Experts of a small language model.
Size: 11 layers, vocabulary 8192, 76.3M parameters.
Experts: 400 SwiGLU neurons an expert, 1 pick a token.
Training: 550M tokens, 4197 steps.
Below are experts of layer 7 (counted from 0) of a mixture-of-experts language model. Rows are named router (the router's row for the expert), gate (a neuron's input weights, with its number), up (a neuron's input weights, with its number) and show model dimensions 160-319. Each number is 128 + 32 x the weight over its row's rms, rounded and kept within 0 to 255. Numbers have three digits each.
After each expert's rows: "gets" lists some tokens that make up at least twice as much of what it gets as of all text. This comes from a sample of Wikipedia text that the model never trained on. Tokens count by the router's weight.

# expert 1
router:163154089110140160146036142102145109146084105124093093128112117118119095153108109116167113061085117191105142108102212205099139108158172152102081111093077179084129058091148142151155167137135125107076079135115131140084116113119134100119113122066180108167163088159135144098124198139169169117157151113133104142151157117127141143160091070135145178146101100065066158155116078140089130144133132109140078117187143115062112183078127133164086176086127163119118119163191124152098123122067142
gate0:162117190040162171158078098095182151077135115104103109158157143157143077112103115104129152145196083117143043119095172184137139144176106150017110058097171159126122096071099114105106079126138098105115163127082073146127149115143104139086152140144066104084113151167101142125134134146063147161145178091101081188129119112148184110062190192161131138134099142132168029147147115115189150146175123124133165102114157131068158152090110144085084103169155155099169125108060142106119158093100090
up0:107123135094179087124150113116111152088162086131094135168170144123130071174082119170173180077104155099136054166121179206100151175120180161056129124117095211070090102125118102139128157098110136141132134127092148174068098166130156140144135142142112107078117146161079128156167164152111138129139132126128108120110198096096117116053135125095171148162131143119160159156116091171130091129137118134112144203160110105132157183181101111074109115204103137120168157157123071172084133126140151
gate1:107119104179185135129135041148125180120132092141142120091049147140176159199136152149129122083090143179094109142126171127151126107082131118089047168146110155068150117179155138149126124115132134118141153113149166104106125182145138129140136133108147130135159132132119140170118089173153131179126108165151114131199099164160104151144096133089089132162165037144131117171060141125133129099160133094093163146154093109182138112134142137063125118125208149112138151090132164168088121125103122
up1:084196116059113092117149158144157146149121121158104117133108125107110079087111150143093097157113083114098140097141144090144058143118143167208159123162162159141090103153174079163155076178083092116138133129071148126157151173093132175119143097174077095102099170148140047154183147084181126171067116115168161206094172110030089143107127096105146144169151143160177157135119115090140089089170156153146145107080127115120138092108116138181144124119108146141145191147076080113122157110110153
gate2:117133164166121109105137185178151125151103136143083149152154132132138226166164109152103113172110121105143140145128101101104122128082143139074102050141160137129143152106095112134134166135093119130126128093141140121176095150110075163140121077162142112237134108131140174129140137149172150175169186164114168034121049147121163167153123140229098092140143114128092111113117119093127148088098118177142047112107129119108167185144124137052081110134130127139126114130136171106141141158106210
up2:176091116130135100089113099128061113095131121095109079141104116125132172117072118145132151190096164123126185100089098119130099109127146174128188132132103111104155156068118149149125136153099128170122150115075148088114168197106069147169075138097062184168107105127127125067114149132151218188152094128155104162142146116169105157118109171152135095129118126060171158128133164154148140092125131099166089178066080120164119137091077154119113177110109150156114120110138144110139078117134079
gets: " the", " a", " an", " his", " The", "'s"

# expert 9
router:137126116119117139170105153164136109101137122140085165120156071100125165187098139090114149153120218140114091118186184124062100116141162161080134158088148160151138086119200146167120128148124129106112039157122137104141094105114063127164087142088076107124104145146143164115139170176138092156186095082113094170124135117113112116121135164076145140125086116127097102115155091132118103086098153128181085139129101136059122123097134059150128156095096114101120178157190203111112166138155188
gate0:131119141102167113149113146157165103084144109205144132123102166110120126189126104092125112101064077178089120156169106126173111165134149091124160108079156101142144180129071131167127109121087145087093118117150209142087111069120141144124141107154150193081149160088128134167135141166146103124108156060091127111109142143127069110141157144103162117127144165118101057120123145158162174100115176134126138113111098141109070095103170111157107123184129133151115107119072160142192188133129113
up0:127114137181094100137123120145154146182092112135118069091133091177147144069121157176134141169111144100170067115112150099159120153104116164091099099097158122123121137091145116102145164141112158159107121136097144101105098076110111124155165159128147104109153111145191139163148073115145072089165143187134157102130128103083165088109166150148089126124140195131161183073138133146103139115150192082150120177136141184156132118167071078124162134210073149151095134147115154120142130175105153
gate1:123165124153144143090138104126177156230095158107138139123152148148143109147151139097121108103157125116164089168134091149163141083135106158155146099119142131148199077117093174146210122130109102147139089190170102172124105187143062095175132119152087112102155122108119137143166069119134151073111141138125188096117158166126085129104099135089089139109124109134104154125106170169110049080101175133137150161109081132114087099081154159154081176091114158144123125084106129131138124192100161
up1:118157174133115168137092150123140138133122150177194108139144108122101149113125174163081138130098107088117059133167069134086157139127122094131183157100141140111118128153085076114062117139118167149114111098116101117078137136121159133105086142142190148139079121100149100113120113164149139145159142118104115130186123137136127115136153068171140132128127119137140116103139108088160134095117066113151152154100095118115128171171119132105144136118103140064139128191112133183172165123174183
gate2:112138122099134091116110123162094116146082188125131119069097110046157089153144188148086089119110132154074134138106098087123175090183152138173107072131087106189120091124159144108126115142146088153173114155135148199145137122101109133122084139114130115107058152111128111102137136106149123107094165188143112080100144098137073109168061099150127172119191173122132120078133126089074137126171132155090118103132130166151124108071113112074159109062084149097148135156156101113084153096144122
up2:124165112119113115142102149120142151114174132072158184123157073161172163098087137140096127112093095187162119085101157129137160105118167125080163087104151145130184164157082142115084094097075149082118158131156120114133163032171160116115105176108118122083128173102129171181113147152161071144136106117086130125115130153120186131149121106172172074199133138136098118078140140130077087137068098133170183107126113140158182140094151148136137075143134142153157096115117148163084146135097089
gets: " |", "|", " |\n", ";", " /", "\n"

# expert 12
router:104152082129130152146109128197180119136090109137124136058144132093101165122125143134183183168081110185126062107135135136132153115255200127149085129098130130131169136100198173176149154140133185127085124144152138079113106107133165091099123078103148081131125104076185162153150180138125148148102145121118124172130143129123099130114095156096148107142071109078096114165160110096103142094150149109190100111148161071114145158138090117118095117128127146128147182114194141123094232174143178
gate0:106099125162141123183160165132103096098137132159090152094156120142127081095071114163151144169113186089134117077029122143139197098131120112176097147124053069085078105150146142166180138116129116111137194197152129105118155101075159118130094091128152121122095146152073135113110083140126125171105127109138198119092158124139191129102136125171095097103090164075098085117119156125064155137101135109144152139117055082190127125089097141109080137135143119082132092105145145083140060155116097
up0:123124118146089180154133133114142145181161153171108109075182144136163109123150145156153103124141124104036104115040122134086143109140108099094167114135090156127067135104131154139159117091181091198116158129160098104106126156129148112118170099131157131078162096182072155120165123105192165145052143107125174060183108157122147111097082137133139108102113091128111162138130168113131124140017115147088108089176115078115082148124142143121146175073100144088142132190125117148134165188126157
gate1:149065116143139085128102127197088130167134109090074090104112121100189133113130204120147142136115097155170118084129129117091110128098161027145097105091108148140158165123152117079152099092143124155112075107094128120101135091118123063171134115197131125086134082119107112089141115029164140095157126181101101173101155137126113120097134141066117061146094181147093143151163188109158083135175179135139121108194095125116116153152110119124111072146150125135138095145128195172089141153062105
up1:143092144140136092147156110161135143097085118124134151141182103149122142148078121110134161137124074131109135123186137217062199088151126138112099128160182107138148175119154160113084129115128128149174133089143088116067107169198122146169143116130128146095153098115114068110122124077123168037115134144116095143096244166154184098185117131059142111137104134153125194132091142129161073113201160163137146111150120108085112108147064130083107097123120138097139125172154116066136127143114119
gate2:173150106102170106127129112108112109116145084135133152089118108123112128121120071099123106160082067131157176174157112158153134147173116132108091157122130163067125078112167157145105103157129146136162118136120124176156171101103169195104165131111102100124111146137157042123132105108132101132147149121101161109111071129103123192122099116120128100157127140114160153126126132109104079131122113095098185129059165149074115092179104076161122114052160162105134078172151135189078162131135122
up2:100080079163133184178178123136075142118147140087117093136107128113200125109089161166101132132179156155115122138135128072138151148094136143086105122123092113124118158166145097111161176160154114169141151113168112182120091116131093120107128123160070152111123126156110129184100138110121143186153127164162048143100125129164078136101108095135153137117097190139116072128147111175085159080144124134156116105119078104128204161050112151139088095156148179196077133154158149149149128177157153
gets: " ", " (", "19", "–", "20", "/"

# expert 14
router:116160113097093126135093080148149135132101170176076074090088130072144143151153156146149152146075080151107133148128188147140085088172155131095161151135116132130067145161229133122168185145139113140099115134153133126087112092158093109189108049064108097132135077112153157173111106122124129073119115107054153151172138124141130124118128101056170208078105090074090153150061116129117107118135127165178107180148098083050093103125122096138144161176129076094141162179174174136103185144122156
gate0:106122136117079078067127110091219121088166114109174067144145077114104143101119146092122114090181169150186179141130084095087147100123125135176109144157164178164112132153187110145137078111146074155121137180136077093128124125137151125110067113104115130126140124120095119139144091099143128182158181138139137121148121184122134125119123196139150176120185126093152076091148094164114135116137139145104188143155132108128075101160123072089081169135139087215160130174138094165139109081154158
up0:091106161098049138120173128122141074127082130123153109126149094097093162064100098120102117124193128140180158166148137158192120170186093170124091091161142173130114077146140147205093112124143071130139124169159149091126173167128125135111116064103149155102138117128108124140188134103123116153117131093140102143130117181108085129117139166052076127095118170117079078151184145152125169168184150173122074122138129143090154179172163101154032133135114133088183117117119126110137094105155145
gate1:101087130145103163061148071103106121156144106138111172082128112076183124137157121089090141132149146061108148202076133181123157093111175131178133155098142069074094110096147124158144051104080202115137139100167110116152104129088141104127120130105169117101141124159116167109125073090127119158157089171115169129098162122156119129112115104128122148178147135154092196135153032137141155153106167142062109120178200122101128077119149133094097151124203113092176138181135091104137186133059150
up1:088133116119136168167122035119079097105122112122072104195129129169078136101073188115153086149086149089108135163045144139122136136136152147157115174124161116124118104129115090152093072124091114148099177124166152182152107167136168148109050210164130151116151070133070135085169164132153128174115116151139175121164108094151114097144110100132139091139155118150099174110140117078078106122098122126093158141120152092122122102137124138145125040077163139114142109152101100167117134101069121
gate2:116063139102099101119121083089114129157083097187139147142159058099133104153216128160117036124155132134169126099095076095133124126078133141147166167121112119137092222101143131135080090153081073013123124131039146159141123121134115101158147154159116101147130118139123103134111123128124183154085137149106140116154161134096104173085122137151133106161109164100180117124164143154133085169163137119153093138154138081150125090107132125110134123147068144054063062178129129122142200193067127
up2:094168135154177115106140157126082151113140101138109134075041144077105154133085162083049140144121121136165112070128176138075172127134185200122148139107113135107140090146134128126180104151178179120165083087143121090112139090105154150138112152116154125137136145035102117127120119164092162110099154122126121152129113140120135140163106086109116139112155147101130075180099154099154146076087075140094108121120191103181107133210093092155064171177175161203148178074096134099098104140174129
gets: " ", "0", "1", "%", "2", "3"

# expert 6
router:137200125092105158172098125142155093114118152096095146106129091061130098195112099158161182141134077161058141100148151101095133146179163131134094139165125188099128141102151142187154155143138158158074094169126149131076151088127099103136136064091159064146132096103134164099123098101110159119149130125143123119153133106129124164123118081158133150169095085108097174156161076156096134115146113068186133154160147161086106125133079093122089164124173179120170154143141172090130143143135189
gate0:139149143102157138099103073124095093154123166095063139063114151143192144087135127112167149153104152114099166101086106088082081171158151100100085134125168126124179102120137163174173104137114185088125106108175131101147128137190144102133134137154097101119169156096127135032071134163126097119131127167151125168204075085197101161181087090154137160142117113179150118148133167121135154056125108144156156142103124156171154185133174107173124110121123134178109114133173101031193143160156129
up0:111147148087107196067174155120111108137153150096111144097108130122135143174131168187150174136127122119095125117165075109200137107120062094088190072132140149120089149094113129108140142111129133163078130178126144157180152084129111101100056149150155110114184104130098107136088114106159115157087169135128101118094152142133173138139120104163101096095161121136151090158166163113121134161124144160157163166167133071069139101137114164140129109184104161153159106156193121094122168121116106
gate1:169127112113113040104137133106181110083109107183107129113131081083103087054124120134108046126153114125094190090185101144159156146072104147207099106172118145113135127128169130142114142120077171148092126117057149129110159173156124112093112098159157139165194136173117162124146198161096105092162054108160139143171168124152141129118178158169161141141160086040039106131150165168148148126127070128067130093141103070085072099155147133167148117147127124162096246153084127103138180073144085
up1:161118139189117121065107138146113117132121128081172142142096160152141202140094085095118093104109153164142178115127117133130102068096142138075091100082104110156095127104127186108121120106084168162164147131162073108163024173134182162196108115129122134111112070123152186109113078140115110151141096133146094149130157118175174147097111142118145116088136167066167154123132085125147130106164151106112160149113125125164167154102080137158174151148124064110154114138136097103084113108145118
gate2:177159074114137201116092192172121168104072107121124127147126163138097187141105102078143090139156088135119176174180101165152087094116143093138211111104116175069048111100099146131154163128107117116140128154109100094151145104082075146135129107098143110169168072180163118080077146074143111114142098128103153126089129180074139130125171109103137130143139089169119163139130131110100109113174079157147122135133097082125117132133168147104100139108188191110098114171068156055178140146193214
up2:155128115143124141125183125157175173161104087118122134145143121124173104119021152157110132140161079128112081042125149166120176108093194125135118171092072126115129093129160084100076181064159072141122050130105063155159184106138092125123159113155088152139157185159137090131111095147158163115145176116188109166124129128123090126120154134123154129110180139134135138108116125162159153146060110094118158150170145057149094096137119133143179133064152166172095151109113161083099133112146146
gets: "ing", "s", "ation", "ed", "ion", "es"

# expert 8
router:095119102145098137117068143204195089162097088130097127095146108085188144134129096145125156126095150173135140084123158170151140091162162089123074150057113126117148122076150170168141152115136055113109105143116171096073129167069064119173139086099076115120103109049164138158147146164138118128105092134142097115135132138088106146162131086138139142079138102096085146075147094133116098121113103062156122160120139201125109107175099105145134116103141120134185160153156144095146135154119154
gate0:111126114147122113120092149109217115118096140152140119115093147127139133122137134132171171113151192135109095157117073114159089120158180118116138180131048164127144141187076095112124135105121151063109088167193151157096066132152160139118170100136146137117183122178176111113195171200154133095142175121177155096105059124154089164127093076134078097061071117124131108097182101066180089155088081128073166139073103137178127179170145136113103130195116149137196137109109095128182130111139153
up0:112148142151158134158144143181128176150145120110134120085167096094080068167093093101126113126114075121121115145155118099107076064096146105142110121124144059116126138132158098125098124074115121090132118107044069106154145117170100032036112166130117074107126114126082108104126111078119177122107127095089131124154168142177117140102153145130087115152156133124131174127082141128170112111110122116127078123154135127125157097139168138166143134131135096136128144153147093111144150187093106
gate1:075166117113140088116092129102110147098170076106083085130114112173118161157087103067138134125128146159140145163094122135113104104131097133162091134133093151145197151139139143148111151185070175108133181102163156136147126154149082076104118147128105136143134156117125074108135126139104155172154123143119181125122173176136244130180088142110096105123181161072112101085131150138177154141141133158172129132127136148155118174147129153093155109100126134074157201116136068133150188113091170
up1:127148167100131171130145085135120142121142156101095089203123158111106094150129145187159094140113163122102123119131132171116117147147133150167118131104094095125143124135143086134093140206183178124090181146127070089156109140187165127135150179073115135148078141092105125148015139109117099128140071170147097121071110112147157114148145159066114089124124172123138124064047112069094175136086131110146139134144172129090120143163146129123137119115129098143170163159107255089116163096119117
gate2:116134108105173088118154117136144162113142114114153097133144104143082074184094127103156187123151106145140141093087155172147121051116131116109119106142123145140135112113102138179110109175138121149140147165147148141116128162123044162099112069107112168125112171115131149161106160141111149156104117154147087140145110110152171165126101183126104128167131096143112128157045121114088170119143086111193084159073110154162063130068090123133081113099131139154120094145151075115169069116110128
up2:141174173110095137108091192161088087116165145133170156138137186167149123112118102111146122094138157137138116059149092152100149108154125165122096166101144156170141128144095178184080131144111136086136106152135142162149144131074116153139139107100062133163080082143107110132115149184146106125126093150103124138093144127077101128122122179140154145104073066118142115122103094144110140136089172103164090164059085094122056108100069094109112097157129124161126086131103107157206187106168140
gets: ":", "\n", " Born", " Country", " by", ")\n"

# expert 7
router:120114070136052147162061126172144126094076128114108133137163111088143123169114128093149182131171135225117165110120128176122117070154176077096085113128097177111160126141146139178091126114122135108077064140182179151113082105103142061148129145087185102173095051116161142128078133116110140111122107107136091111151099124055102146128113147080087141137075133113047121164195076126130119106101163138139072160164171167118067150143107120149113127095140170118105187128128138150076138130130153
gate0:100176084106147165089127131051212205162157143088109064140136087133188132179132113146118147120133131152125153162120162136144189143059152127086133125114176084153123104206166188088100152094116108156129096132163111132103122142123117108099166141198097109085096126197073061119111151149132118107134111130108155161092146118156203149179138106122107119143156129157120117168104084090172110096109126149110123148114141143181182102089107117137083017170102144130132188098145148145092153097122081
up0:048139109199077147184153127114208152042135170189175128134132099093101113144101112126168126084101171152098043118140137137119129132155124114100113091130093164133132127180156104152109101146135107126104149151120165138135108165130089092159124057128181080163166075119106149098117094101117158143098113117142102149125127141131156102148086106136120073075108126124084180143118074165154097170063110144148139128135146164112146127173116160108165071129099215154136093125161152144118162111167096
gate1:171107162185108080133104104139150110094078116062140086107081111132147103161119105181144143078129082203105099168116180174128082133135111083153117142169141190171109157136077215145175159148134155097116096144121118138109088105134115115168158130169151070142100099135148151129141118126201108170045109138194134117145149100112163065133116124109154073158217091092179146119123154054115130070105154140116107172092151152142138154139134164112131114156119153165129136151185123075111125121119166
up1:208141145154133109127112109142147122101110128092122123118050078132069117123147163148121098094135076124140135172159140104117111183128144163203134134137118160157116169179153156129149165105130163125136144121155170087091113105129129115157151164193134097118117096128152156143182148144168130137085120121185148114149120083126136142136163165090136070167198085106173120065110137091125175095139106137128113155129114170145152151109109210137135096157146174121138125180129121062135125115168136
gate2:105095154164137181094142111150164048130181099183153120114156129139112106063205133200152162133109081116133095179166122075162123145092106127162137078083129098105131121134114073140207148105161090110170139179158138124079184119100082099132139167146139070152069159128100178182145095130145144120139154194135140128093091116111126129064151147168122103080184134144139148133104147078166157120141148116066160117141107146134122147153118151101119073118110162124115204168123098115161127120129125
up2:163152164159124089076088107111099103120120138140109181096147155128127164106160148116132081087128122124144122110135118150136145138144144195133109129069125080136175166126136152108128052013148095174133175139157115099137148073120096074139139151123140158142179145133185120192109162123142132122100142163106160126138136164149129163082137166131103116085108159078116158144113125126119193066126129175141133158126148108108109106167150122123149092156055143150135124114147162117185155130100126
gets: " and", " to", " as", " he", " that", " was"

# expert 4
router:109155058127122148147098099135171097116112090128102120106130115133119161128169116122145139119071153128155116125178153139106157099207136087074139139113140110162158147112161142168132140147155155096095094207155117145120157089150114106154178152104125117128048111124130109135094172169093133091122148050096105175130134113138056178078130167123169141073076052105108147155115122166115160097062127097154122135124136087084086160099059103125128059084142175117158163151145181144119197167146123
gate0:119078111125129200114126088121072143181093120113112114212120155105135176119151061119132092156128145148128138137134073142126112073107139177094231153120139107112189114123192103128148151161181104089112163146117125099083154150099148124166179042133079125104094151136152152148107100103096151106120126141125152141145144129163098120065105208055138089124127063141143160150136108122120105140135161117154136119104074124096159100107115132109065107142076140154103099128110141124077156107119120
up0:140136130148101106101157159139159150088150147130100122118109148126034180179082153121165104146113144135121124132092153145095124112129191070143107069118089125100082159147100138176159120137128124175131115119176109131169174101135088150109142115156127157123124087185170147191156093098103126154122086122070076126160166155092108095111133141140089072104167137140087172090116146139206132116122084116137102131145101052153141104102132140081105117159116137111091086173141071161114109183078089
gate1:137116151160155133096187183132160149156147130052123074131141123077162178167156152090112134150177106179172130101096182158123079097078156128110156114139133129180158144184076097210136135148114071173162130121149109153164148091117122139065156166123124128107101174162096098156190100135165091192108167100143171164175186145035132114153077145143120182127094086056191109154134125134161159171172160146124194175133107087086088147108209184156083110105154164145114137120138083115108162123085147
up1:108132194131105182156088192175179170111065131164134098145148152151130152145105121147158103077141136153113090148076152081096167118124093108093149193103106108155125107107138191158110173087130164140098125068164135072134067129159158120179086130150158143095167156090175111109087108133132150074083085147092153109075087137146103121150133118116149096121111112151120155139124188122116080151111084090145128049157137140131115132116081104146168130139058092131147157130105118213149109190127124
gate2:090161082178153079135095129140134091155125119157102110075069118189155093156158112127170142123110121096132130154125175061110163113153103091118117149104075183085171064104177126115088104179149119120130105108159139078174161180137141154151164089138165178066089125120102113202088113152167111144066130063142101124118174112069139052134167129145144114131102181142110049124131121220121086146118167140149114119120165158153092129133083145113183129156136128157164153152135102147107160085133169
up2:098110168075135179077154127133127123171144125156109105108101169063135175139121204123131045131117124117074097145159110137129116070119149139082141134141088115113139100145135102130133137112150143130161164150122143134130172090153100071117129121155075104154188059119142134176152112160198093148162122088136089167125169084142113105123121117135161177148172111155129155201066124141104029119138151154121114134141123104084131131112107096176118138127142107061171106140159103122194168136139144
gets: ".", ".\n\n", " D", " d", "\n\n", "==\n"

# expert 2
router:167143085107123142150136159175172081150116105138098150112111106097127220140178148055135150113123152154143112096155177146082136119153166082099102176144133116142140106119150202152106124150112122143096106179109127065103126101119116088146068139087077110184058135132164153111123133105126145146162178114091103182177120095137088151112032115082110116153101091124106160170152073157087091078128128154172092158156142052094157158112097098111089134131099143107156152166156111138097194157099169
gate0:129197135134122069103136127103108115149142167191107167129116114179164119116069105063183160145173130164143191137108140118122114087166125110190132117190155106093117159092126169157156103166108151160124110124139133173109121146110147118100110107112162161085196122184092139126204171107164130133127128175168153116115129108125140085106147160125133155164138125150104112145095121174129184094145118075120132167087084128130125147154187089083144119097129147124143128118095107105169143112136167
up0:157136138103155086113081165135170183104074115070155133099133181140100183173092151182163144126074107092060078148163092188090100098121077178101090103092169115135167109183123108112165137164173155113089122158141095119096084134121127126108133133155110101208070144118118160080083082113154152080113175119161106105095197127104117174127129159176114047100120074088146104142130172106121091122179182141147122113099153102135092126116127103132178096167173142154156117160115100142127104133141164
gate1:100078110150095115173143172146086098083114162115149091113112134125133173130090131106121083117166103069155096164108158149123126169176148148108223100114091144122145139132162150130089135129105137079166114130110160163057128183125176146071123160144169113070095123130172143109119089120111102182104135095107109105089135066106083098099068125115104172141062073140131133166152091152139143141181174140146118135151099030224111145084151117103110155110136102110072128191119080153076150185117097
up1:132148147182131143104163147072143100104155121151094085125116137093152199114165116115151088094125179073142141103120150101102129134096176114118210130153134096117140112152153129102163126151108108134073133107172109152165088127133157134080060110155095081192135094152101103180107160153110129114126144175120145115113139134150146152123142128155073183047121131113113148142144144173126087098117092175170171205152109164148149082156196154092057174120116119164126205196079167117155135137144149
gate2:118142140119079145183097130132077143081125123078138120145134130168135117181133153114161159107095107152136150051081126117070141074163136138096159102124096142106138172080169108175164149196176108126104136083143100142094149172162175172108135135136166146126147137071128124122142138124200126142129152129134172136168176076081121080122143134115145102161121127190118147114144101049113122171144122076097160140119118093123122128126174128133081137071165147116124088148110083149116115115126122
up2:123124199155181180144141096095124170140099127133103112115160135135093061145135033086089180094179122153149069128108102072119062108133086080161112081163124137093098107094105151122121122126102130103091065057104145152107121170173117109155145140144198165077126143129094078133198154095198154085156149094144117073131088082116085104113145118142128122137118164161151165126128106088130129154153173183056136142124117127080109143122142127142102134107178141098131128175158079159115119105139186
gets: "-", ",", " -", ":", "=", "–"

# expert 5
router:116095100098108130167056120103181110163086151097112151103113080157175109127093049174151104139116149136086140098123173179157132159117145147088156113131115123114148166077133143166143177097152121122077099116146147136098105087110114141140178119086183089149075103139159144124153168141141160148168153104087123136214123122085143087138088110146177172114061113105121151113157098150146170112107182169163116152143089105127118104151101104106112129117138178174192165168180080137113169144124161
gate0:127104164152078146109172078129158123127062091069183114128128153108122097173196072090137157128141088150149111102069162112145124108202126109163126164145185129178123151169172109096111053105139187193074110116119094112136117107120116134118180154121121107104139108104182151131102119083074057205150109092142130189159160127137144169117151159120160188127110121181148150112078130108143151182150105156135133109161146162113192140116105096153110112084133122139136139160098141120111096108127112
up0:127108103097047135166147142126090077119155097111161112097154150160142140116126153106152153134135099084173112082147121106136164084135096150142183149040092120106144138119135069130103134179100089113077151133098117133195125141167132132138101092096115112123116122159182081136177118121115119147125129136170083138082133170104116180079141124143114105169109199212091165125163110158141118110093141098183190109122116159137139084147124139146134138145139119112156120170175117103116202084146108
gate1:105057183162179119112167097105189144133116114132160125145117114092168137183157087158152101158145141200097100108089160141110085124191153126148131097164135147108106118124123141135171152125134118115133122141138138111090148142110129175093164152168119103143097083087126088152120160105082106192057131116134118110137106191095111145112159156162095085110131154116149142143126099109112137146179101149078141152158125135096140164107133086134104181132095169087129135099158141065166136149142119
up1:132144060067097084125115117136095077165098186166158120140165167104111106144115117087173163144166153105106101117126103144098099118101210085129109130107112222173146125146140144126147128080154142084091131158145136131088152130150173065156094102161078102142142054131127147170145103126171139133099134094132154144062146198122128142139102112137110172121086103115117172160120129135130161129211105117078208209130149190136159067123117109161067128086126152164171108126104111117172129098169169
gate2:097109129117201135118101102147100193070113108165099083146125108077158165109116112101111128146085187155186133092164139103099156156163127134077132124129109189108142094136197175167131127100109178169120111200142141065161126144106132081109156090094072144187149150183047147086148094115161100097092105163149065100129132137137122143087099133117156107168083148121121152118105069091190127164137202146149187128138129133136159123186083227101105129188107203186150148146141067145167133109137103
up2:115171180128116095146092146123173106102165190120075134131079122144119113154149116128093062088109076105148162118151141104151168127122144194082086108103158152079180183167108054200109165090140140167105141142143090124154078076161114157117056139175136092094164141150194111140118150100115120150173068137124146160117179188153120133091095116199215117183101115113160169157155134135147177122131074142105158063158086143168172125147112119172148145049118145111150134145116131158138156149117124
gets: " \"", " S", " T", " L", " M", " H"

# expert 15
router:167136116109071163152134125120151130148125092112094118141131073080165159203120122087137140097103133189101123129202182134130137093145172150139143154120135151089153141155161150145116171100166116136091123159199132115113095122179072072175095165071158064121120082155139162118090123185156156107132155119142165158090149182147157073091114076109121158066133059077029106065153101155165140117149197135157108159142160094078142167109134092121098141086092146123172167133141129085126179121132142
gate0:106150125126161096189100121133139167136140098111114132174167160118116201151127141103168109135108097124105193149158080105161137138131171101110131135077147176058129128131159167136165095131147118130138100094086111119146163116176146177126166129116118161126140126149084092131094109092115130064102116163149137202171116080140148103117154112137123123168135140192168155103084124151141139137133066084198109119160156152125160160067155098095079075115130065161147052135057151094100111160142163
up0:185170132148156146129134155119148120167100090142113184049140101151079161110127129096130150090122130127084070120092105147153144095140100144126159125113139047160155109101122184150148188075129118129134095148159087125192103106164191092151127069103175091147104077146116139107101122103186143145180089144149153160083118121125091167157118145170113104107128121216095180141131142107116142107138116151164098078113141142135112125153165150115116119109114128139144166114107106142107130135166122
gate1:165111124105088138159135071199080181132118125148120125117091122092107146143115112134127107132146135078081118144125078115156122081137125080121134143096170166081164114145149135083175141101073138078136133128171074119100130161108159078138126110108131090135146077148100097145107138166117160202102161113146143096209173096150134157146197118127108091102137123100073113129120108135110136171093200138174108126160132151151084069133173199061117109093117142124098126090149172097177163122108165
up1:100111159146167152044167176113148135119171115106097098104148096160191142163096160103147092110119149092133084110075110120149126104112093101160164089168155047154118086088173137126113145153079102142095097140104101111213117125131117121129200140110165120140130134172076135077105112121095121163121161135145157133105174154098137162107141139148094076132089073127141116153147068137119219174133145113118123118095140116187126155096090057201162112140142120147154114097112171194119087121111182
gate2:086141068059156202115159133104115132110108116123080101114128159083113081145060190176166114131114150145127143148094094096071166191123104195159096119159141108168140104088062167129143135194161105143150156133125100108117181132036131114109145083115196123127123095122133049139087073111182103178116108172093046166140130133201125137115096101133128160100112121162157131147120119134123160018148114111183074111137079151088112067143111122148112085096137123172124132187144149183065130181104098
up2:172163139136139094054127096120102169145163159149152176117130101185178141103169090167138179099127163148164122155097086112169093139069113091112138205132106064151103091173117050156160128098127161157162172097099123125084179125075124131121127136102139168120136155188133151143139137135120181108132141118076133150154223082119101106107101137145141160075163176101141176149142117167152119076138165113128130093081054148121159132133138147148089100130170161138087182132128160109197111148121167
gets: " in", " of", " on", " at", " In", " from"